{"num_hidden_layers": 12, "hidden_size": 96, "n_experts": 96, "experts_per_token": 2, "d_expert": 64, "hidden_act": "swiglu", "router_score": "sigmoid", "lr_router": 0.00108, "norm_eps": 1e-05, "optimizer": "muon_variant", "learning_rate": 0.00478, "batch_tokens": [65536, 131072, 196608], "max_seq_len": 768}
Below are experts of layer 7 (counted from 0) of a mixture-of-experts language model. Rows are named router (the router's row for the expert), gate (a neuron's input weights, with its number), up (a neuron's input weights, with its number), down (a neuron's output weights, with its number) and show model dimensions 0-95. Each number is 128 + 24 x the weight over its row's rms, rounded and kept within 0 to 255. Numbers have three digits each.
After each expert's rows: a language model's description of what the expert responds to; "comes after" lists some tokens at least twice as common just before its tokens as in all text. This comes from a sample of Wikipedia text that the model never trained on. Tokens count by the router's weight.

# expert 3
router:117118110148149098122131124132144166144138093142127097136101140137118119119108107129044116107105101132129123121137128112127175098191155137101115076130110100104149110129102146135121107115132079105135143135168130124135113171160085146135133133078150141107148131122125113138097080085148093126
gate26:108121086140152154117133122094167136109128096129099107151107181126117093111156191142162133115084114145086108133152160131152094125168149145093150119140132121143153087153125133104150142093101124106160116122115184124116126121159085102132140084121127107117134163092118146132131144108152136128
up26:146156101165128105150119120127099159089160090151142075134157079134148108134133127113133129128147094125119130123131084112148114176139116099160172124135091095138145132139132123126103094143118125119089158176132124132138159099159143125113130160158117146182157140144136096150109112176117087140
down26:180094169145156088138111136177116144141090153089124157078115115138163145095128105142132108149148140114122137120121109138133128144151134077100148121082118096121132138114153116117114159156153120123176112118117105116091113121110141183083126165128127134153115109107109120100088114155136111160
gate27:136110144127165090083120149133081161111104133129078121144157090140094130128093109121126116141075145152133119144120135116117105129145067131157152100147125147125112151129147148083149111106145136092137067159142155119101124154164121129103094121082130134133157124094107142137107131120130127080
up27:092127106125150117092132126157154100129090126140129128124134105094129142117138157144104130074121130115125093156089092109134114107126111141155121083119099133137115120126142115149099144163105087123144143151146135128121154149116085108167153113097137122170134061097079116130158141157103066108
down27:132104094153104111129129133105192148137108120135152138112085151068120127156157140142125136113155147092112132111129090164150152084151121165101144158151166106166178122130141131113113123148133146137111106072107119102126160120142137149133096157146152154108121135156148095139114087123132148098
gate28:098160125124123146110120116136135116158127084081128153155135165120139124166101144102112155109098126167135144152129150088131172086144159091122095106152165110112154144129121158180158084130148117129111106150096149143121085124162141153119133134117088144164092131138114154116164122132159131157
up28:140118102154116187101116130184102085095139109137117141101105125132143169109103112162121182125100133146146120115088111107148118172102115153127108149099124160135116149132106177124124148111143143095130137143133113144113108136124156098126101143081156089134120123115131124153142097112102059111
down28:105109141156088155189126154152147171094134177110117117129120128128108148120119145119163118126131122114115169145086136173162130090092116132113134120139098108142151166091122088131131104145123107140156126173136122086104128108135093090094129156154138157121111089125142150165140117098103137102
It responds to: Common nouns ending a noun phrase after the, a or his, often before of or in, such as season, term, role, end, and -ation endings.
comes after: "the ", "a ", "his ", "The ", "first ", "s "

# expert 48
router:095146114148147122147136095134124129148148103100138097160063107138138100126123140173144142143116093120120109120108163126135136105126145113102154067119107135094088138102114130121105111135167127096139112123144100100112101159120092170147115108090152133140150117068174130103113089122155105108
gate0:098122157152094129108135122088116103121155137164130127152154100096127131120166129103102165093133142087169134093190128115139111079084136134105131177142120077139124145134128122135137125089150138103110114095090082141107151100144140142156134146107148140147150128110139130125118123178164147131
up0:175133135099168090192139148145125114167131131124128110109166104104156124154128117117123129132116156112173125108125135126142150119151126087145088127099128148095183101131122179119149120115086078153136122120112126128121140108116151125101106138137148078180132108126145166098177125141129129114
down0:104131142196074145080131073132102163108101129140137099116145098114123046136137120144155143112134133148113109161134116156141097101151127162095129130155114097157123154164156123138160125134126150131108157128172136139098137141135112128110118167126154134100118122114131116162135112121165113151
gate1:087128080100130190121103110133141112103135128112102136142096159126100131152133138140124123136140107129116128168149169068157142084113107123118136178120107143149159128097126152110114081160093083125101135135131146183154145116116137098158120154131140108154169119109171130131143109142125148113
up1:110103120147093147107099139099140161131137133166124127089185204106082104115144160112150149143135094100153117126149158152120146124128146147102117116114190118130089116095133179113120106133119120133117120106138139144148129075119123105135129100102129119136133145165151171101132135112159106150
down1:121174081101107121123114116120104090117112117096147110174120123121137126126129080140115113111126140186170149143118115111125105130152168136132118132097089130120138123182113130137175198132128134123076106104086121154102133131153148140152150137122103108126147117090106110129139116133146136070
gate2:126132121151135171142125140118112149133088137128161097132164146084106148093140125126109071144153117105127158108156119108108123082072128127120124121093179123160094122141140131068155122153107101134105154110083150130151124125136129131113107116094118140162154105105107120146172134125140118186
up2:108152166136119143116160117138118128122124117110091138119147073137098134136150169115115148084118119132109132145191121137074103088154137093147157136138161104161141163161126140147141124121150112142106129133103154115118139138149080098152142190075144156142139157104098146142110116151102133121
down2:135145112084142147188109122118127158121115153096142136161141117129137119101156139087113083152143138070090146136106116144111128150159106144132121109077186153102113105121143072128118130091159183121127139133153127134145151133115140136129142104119111138151130115149198144104145118131109113134
It responds to: The word the, and some other determiners like this, that, its, each, after prepositions or at sentence start: in the country.
comes after: "of ", "in ", ". ", "to ", "at ", "for "

# expert 25
router:111137127143103125164169096148141149139139099143136096177115155147131128113138099165106136135101112142105105150139148102142144158160118125091117100150088133086124127134094154127129132091176073145134118142151139151095135161150088130085100174095151134108152104133136112120090113129146084144
gate5:122151089103114099129152102149108178143143131095116101114170125080168144123137109104140136099157118131113151168135149154115124082163160102165139117168107122155135138126128155137146140127098097080106110168144112141134132156105091094097087148174112142123119144116084160119115134141119131120
up5:114161172101107074103111107134112130116170118148124146164145122144121163150093130158130076137137131153137149141112164116125153148147141185095120107114174131140092164112179100119118108107102095145147125119169105149140128150160100092143150126099138149113089110141130126168132146148116121134
down5:132139137136170144138118139108110068135151128146084132148112137099115133147126114100132118183139101153125098142122122110140098118136147123167065118100132115128115115117136082117105099148105165137156136089121159134142162116140136071109149122127142127147164145141109083167174162131165092138
gate6:155107123152151156125134151153167142154123094134121136165132116170128131158137115154118140125168110129126118103139159066098126143112114103107146126118156119115151147163126134113109091071194128163071145124143123195121127139150072116122113160145154119156108134141136149149143132145140131127
up6:159056133121145135121152114154138097117144154136108159149113133122116141098141178131107070121098128089172113140114141161117112132178126147121097125124094139133075105165126104105126142132133121118080131155164110129148079140148133104140134165155110125099128105118092123151124152138085136121
down6:105164107108126179170113153088098118138125136139137125155084127157134138152127137149148156128128170094114133093125127105106123112159136111150132126175132068124149099122132162128103120104147153117144158113136138119131148117063155197146119070092138108117136120133121120104106110121144137101
gate7:100081089112106131123141125103150115122093155142142107114127125143094139134109154101111157129133103119105168134153118120095123158203098163130092113170105100103135111119111103111134107143151153096115110117090111088146089121147111137124150119107136157122150116116137093120137127063167136168
up7:124142147180078092113148104113113108159140119102103134163119120111125142147152111145121137126111164135137135142120155153165130151110149117172058111122105196147150139132144090107158136121146140136132151124083139122151162144131126140124129115145152122083105140146156141121113170173112081154
down7:080147138165107136156140120159088101137107118126101136160141092098125096154145144166127138154177142165090119157158139155124132116106103105149181137110120138092146143102092142086111139102096162142138133116103134191134129144117145133123104178131107116159146132111106123150120120148163117102
It responds to: Verb endings and whole verbs in -ed or -ing after was, to, also, usually followed by a preposition: interpreted as, founded in, signed by.
comes after: "was ", "to ", "also ", "he ", "were ", "is "

# expert 40
router:135122128142131126161182085146128137170135068148127150174125159149144100105156124126099121135120076150121120124113159152118154114128153131104153123109106106085132124131149156161110117118118104151152123168143146123119142138093089138103067146111164131126157134083136100142151122106121081158
gate0:117142143171149120151145125176118151142077125124133159166089113126118150083130106101140112114124144152131139117148079135136138118156104123127103143106096128168140128113096135159133137129124125126080132138129114144111168081120064162118075133135151127119129127104146065125087162090127137132
up0:132078145137193121136125133122148095119138122134154112127110145129091059146121106145128140139158102127140134112112118156177131149138098103171097128130151121146172135161111128106139119114091131079114112169102166128115118136178120129136098124130107142104105130121114118132134140114142093203
down0:096137105185138157129113069090147153088114144144116089109102132195090142129093119116139107134111161098147163106133151092130109120115141094099113154172125145131128123142138140128108131167144107075125134114137111140099114135098160120117148123142132112069105133111107107131135098117144118103
gate1:142120144149100134144166089143123134102117080134134141126131137157122096091154135103125117137122123121123177138163090114133179134108132114148169124125127115088077131104128140120152143141161104158145128140134114116142169152164090148067103153092162113088146095161108112096160127111110119153
up1:123114113151119149195099105148116157102090123154143109142085100139132176148144157093162122112142128094129115137153107127140181100151122128122110141115123114131116143163163149090124138124141138111108132132124175147108117138111137079123118070186140150143121127110126159099092143097103113100
down1:157141112126179103135126189082136138141135100148107097115092114092130138116148129082108100126108120131139130119113127138129141120125117143157125107124151146118137191089149155174133134122086130140105089141139102077123079135136109152143127069115111111088140173118119164134124136117109109153
gate2:122156119148163092151189138140156097138092133104141183134119150168132108121164161106144103144114105119103138121144150140107119162159127104109123145119134077092104140128057192131126106112114166131123116116141119108150136136131078134104116129102126092142153111138136136108155155105118118125
up2:110146100131159117159109150095150127150133130102119116121108126168116160110150117122148115141154120163152157128160101131096098111108169137112136122109086197124099153112143126113131162148107086083132138112155124130133121116133128127138105132097099101169134113074138085126097126134059137094
down2:130145127114093113127121126111096121104177076105121167145123180118112113130124147127115085126124142098108127103107159095169129138135092124148173117140084156113138106100120111150102147149201110145135096152150138108139122149124114102148100099137122116105095129106140143192096124147114151125
It responds to: First syllables of place names and personal names, often after a table bar or "of", such as Gu-inea, Bern-ardino, Den-ver, Lau-fenburg.
comes after: "| ", ": ", ", ", "- ", "of ", "in "

# expert 51
router:085125126129115120131091113164122126158156134123140115138118109129110068111084143152084112109075116143112097145118130100123127172131144119093103089131104141113084143107139161112102130144155116121133075149119170147110114176112113129113117116080180130110150149094132111105112118148134102096
gate0:088142079087133179138118151159112182091106118088119150142125110140097120128121132110161152122162135147081100146103124154132136106118121177141110150142126149161133138117148178102171115137121129152092104131101126167118160104136111160111113102135153128155126130097139110130146106098105086120
up0:137125092147131088116130167124132169086134141154126131096159136167128130156128128092140175125165121140086139107195125180156101097116128127140162176111141086125105152122131134135107120136133124121133095112135116121177082146092117107115130096135120123101100158158144127152144157113119146098
down0:117106122144125118137073125156135080149145147157162146160139144096164145130132168180135135186097150149151125116119126075087143130092114127113106101120107129114106119104144130118132106152108099129136115103135186142115126137136153122139111167097124086099152092114144107078143108136136098108
gate1:138130128161119125104158163153110103139078070138113121134102160147116128110118128110130105088149093131126085097085155127077103115087188127147128130106119155152132143101129096118104140161103134162141124129117130119141123131097077138123114125137117144109111135141147125156128172182175113109
up1:111103099114112136111154103143167133136111151132103083177129138161133119114141121126080116111166168147117113113103112100086120159098115115141084077125109092122104150146133139105101162093159149145152134151155132156119167131123155110100156154111173075117137107131118124113116131106116087115
down1:103161153076137118121099153124147143115151128193080153102136157120105128117122104119088141149135115176126096135125109103140144123161098124106134155119139130094140114135174123116203132134139095115095134110060100142128125145137133161139109157109104131149139134123130113126088165104142134126
gate2:109148125166154116139092146110160055112096124133151122182085129118141113066112100109122132142149124124105146124102137097134108103163139140100136158135078076085131127157120136102123104115125116105135153130118124165097128142133115139107148171112117132130144121128126125133088112184135090121
up2:129136096140100087126098090123144143102123106138110114102103139165092125153128108146123113165119123146134152126106134123103115143162180134090100153156176159162089123126131143095127118148161133127133142143095125162163157125173145110127130104099059157155130138122156140093145121110176144117
down2:074125119101166139140163150137119127106124086131144098174150110164122147118125129145131087133103132137130159138144162114078133160176164123133157111105102103082092169110155135104138163099086112128102116181130147131152118108140171133113130168127151133136120117119119096148148147103102123126
It responds to: The coordinator and, plus possessive determiners his, their, its, her and possessive 's, joining noun phrases or starting an object.
comes after: "'", ", ", "for ", ") ", "s ", "’"

# expert 43
router:092117137190120069100141088165115131161120109136144105143101093151136089135112116159134132134096107121139138127132172126152099108124171114067140097147104130122105132127117130181136096122128121121110108135113119138102137171158100134115074144100125129149147098108129141147124084122129089131
gate10:133094135139156137116145156108145163093129140111155134134092106152194136125108104145138093087117127135138115151180099168120055158104159130133117126104078160164125147110158101135146100125129117127129103137110155117139106086145121132148100126103126096117118111126131154142136165144169128094
up10:091144097126163160149162117140142131077126131096118182125126121091135154104094118124145148107179117129095100086144149136111135122121131118126111169098111122138139123156140112130102134080109143148109121135163129124146128112117153142152130167129183116120114129139132157144190143145079187136
down10:143148113135130139147127150110103111148133138161121089106114125140116136141131154121131162116124127091152176094130107104126134107051156079111139137145133181108124119143130171156140111191139170114119112157081103159104138149110165152121134141108131123118127136134138144122071152172146141148
gate11:130112126121122101159129128126132105125166068145084143150157162102128054142124106132115100127159141137136112129117134123095140155146127078129140131090120136142105130160110088127161164155156130199125153106181109146159114125141122107146129124102116133144107147118165131148132113077141147122
up11:116058102109137133176129113117126153123112142120116113107089143142125135138117112105124139127160108125140127112145137172152120109155119111127145138107101134147157170147198106116166137115165152160147072134126104132123096125119125143081133122140164136115118137163148151168168148084164163119
down11:124106162126112137107147098104130128177118171120103140145125128131125099085173090114087160110139117111109147171144105143128106133188140087118145084142137120151107148139168146092132115139160117120121131137159134141129085110138115118105156135109118167108138159166139142127143125152189156093
gate12:082132143121121114112110136163114097118098145152115143128130145150109134180121115095108098137129115127122138121114141113103143172130184168113114123113117111166129137124133126150169106184156124131113103118133193156100156145157080176118121124120117133087126134152131155132119112091148111065
up12:136129147126114091145118133129121140161166094151121136109098131144117156131133096109148098144126143115117146180210146128134157110106112089118119123165129151118111091097094169130136139110101129169103140134126105119132142105124152143092076123128079077097089138179120125127145124111129109138
down12:123109105098106133135160137110132120146086147120113104181141100098127120104116171117111152128138134105076100137137131119126124101113100097157144152115130157126157142110140117153058075124141129150128146125093138112170140157111138104131074139107096107152167084080152102123130139158131129115
It responds to: Prepositions opening time or place phrases, mostly in before years or places: in 1988, during the reign, at Thiepval, On 16 March, until.
comes after: ". ", "\n\n", "located ", "ed ", "part ", "es "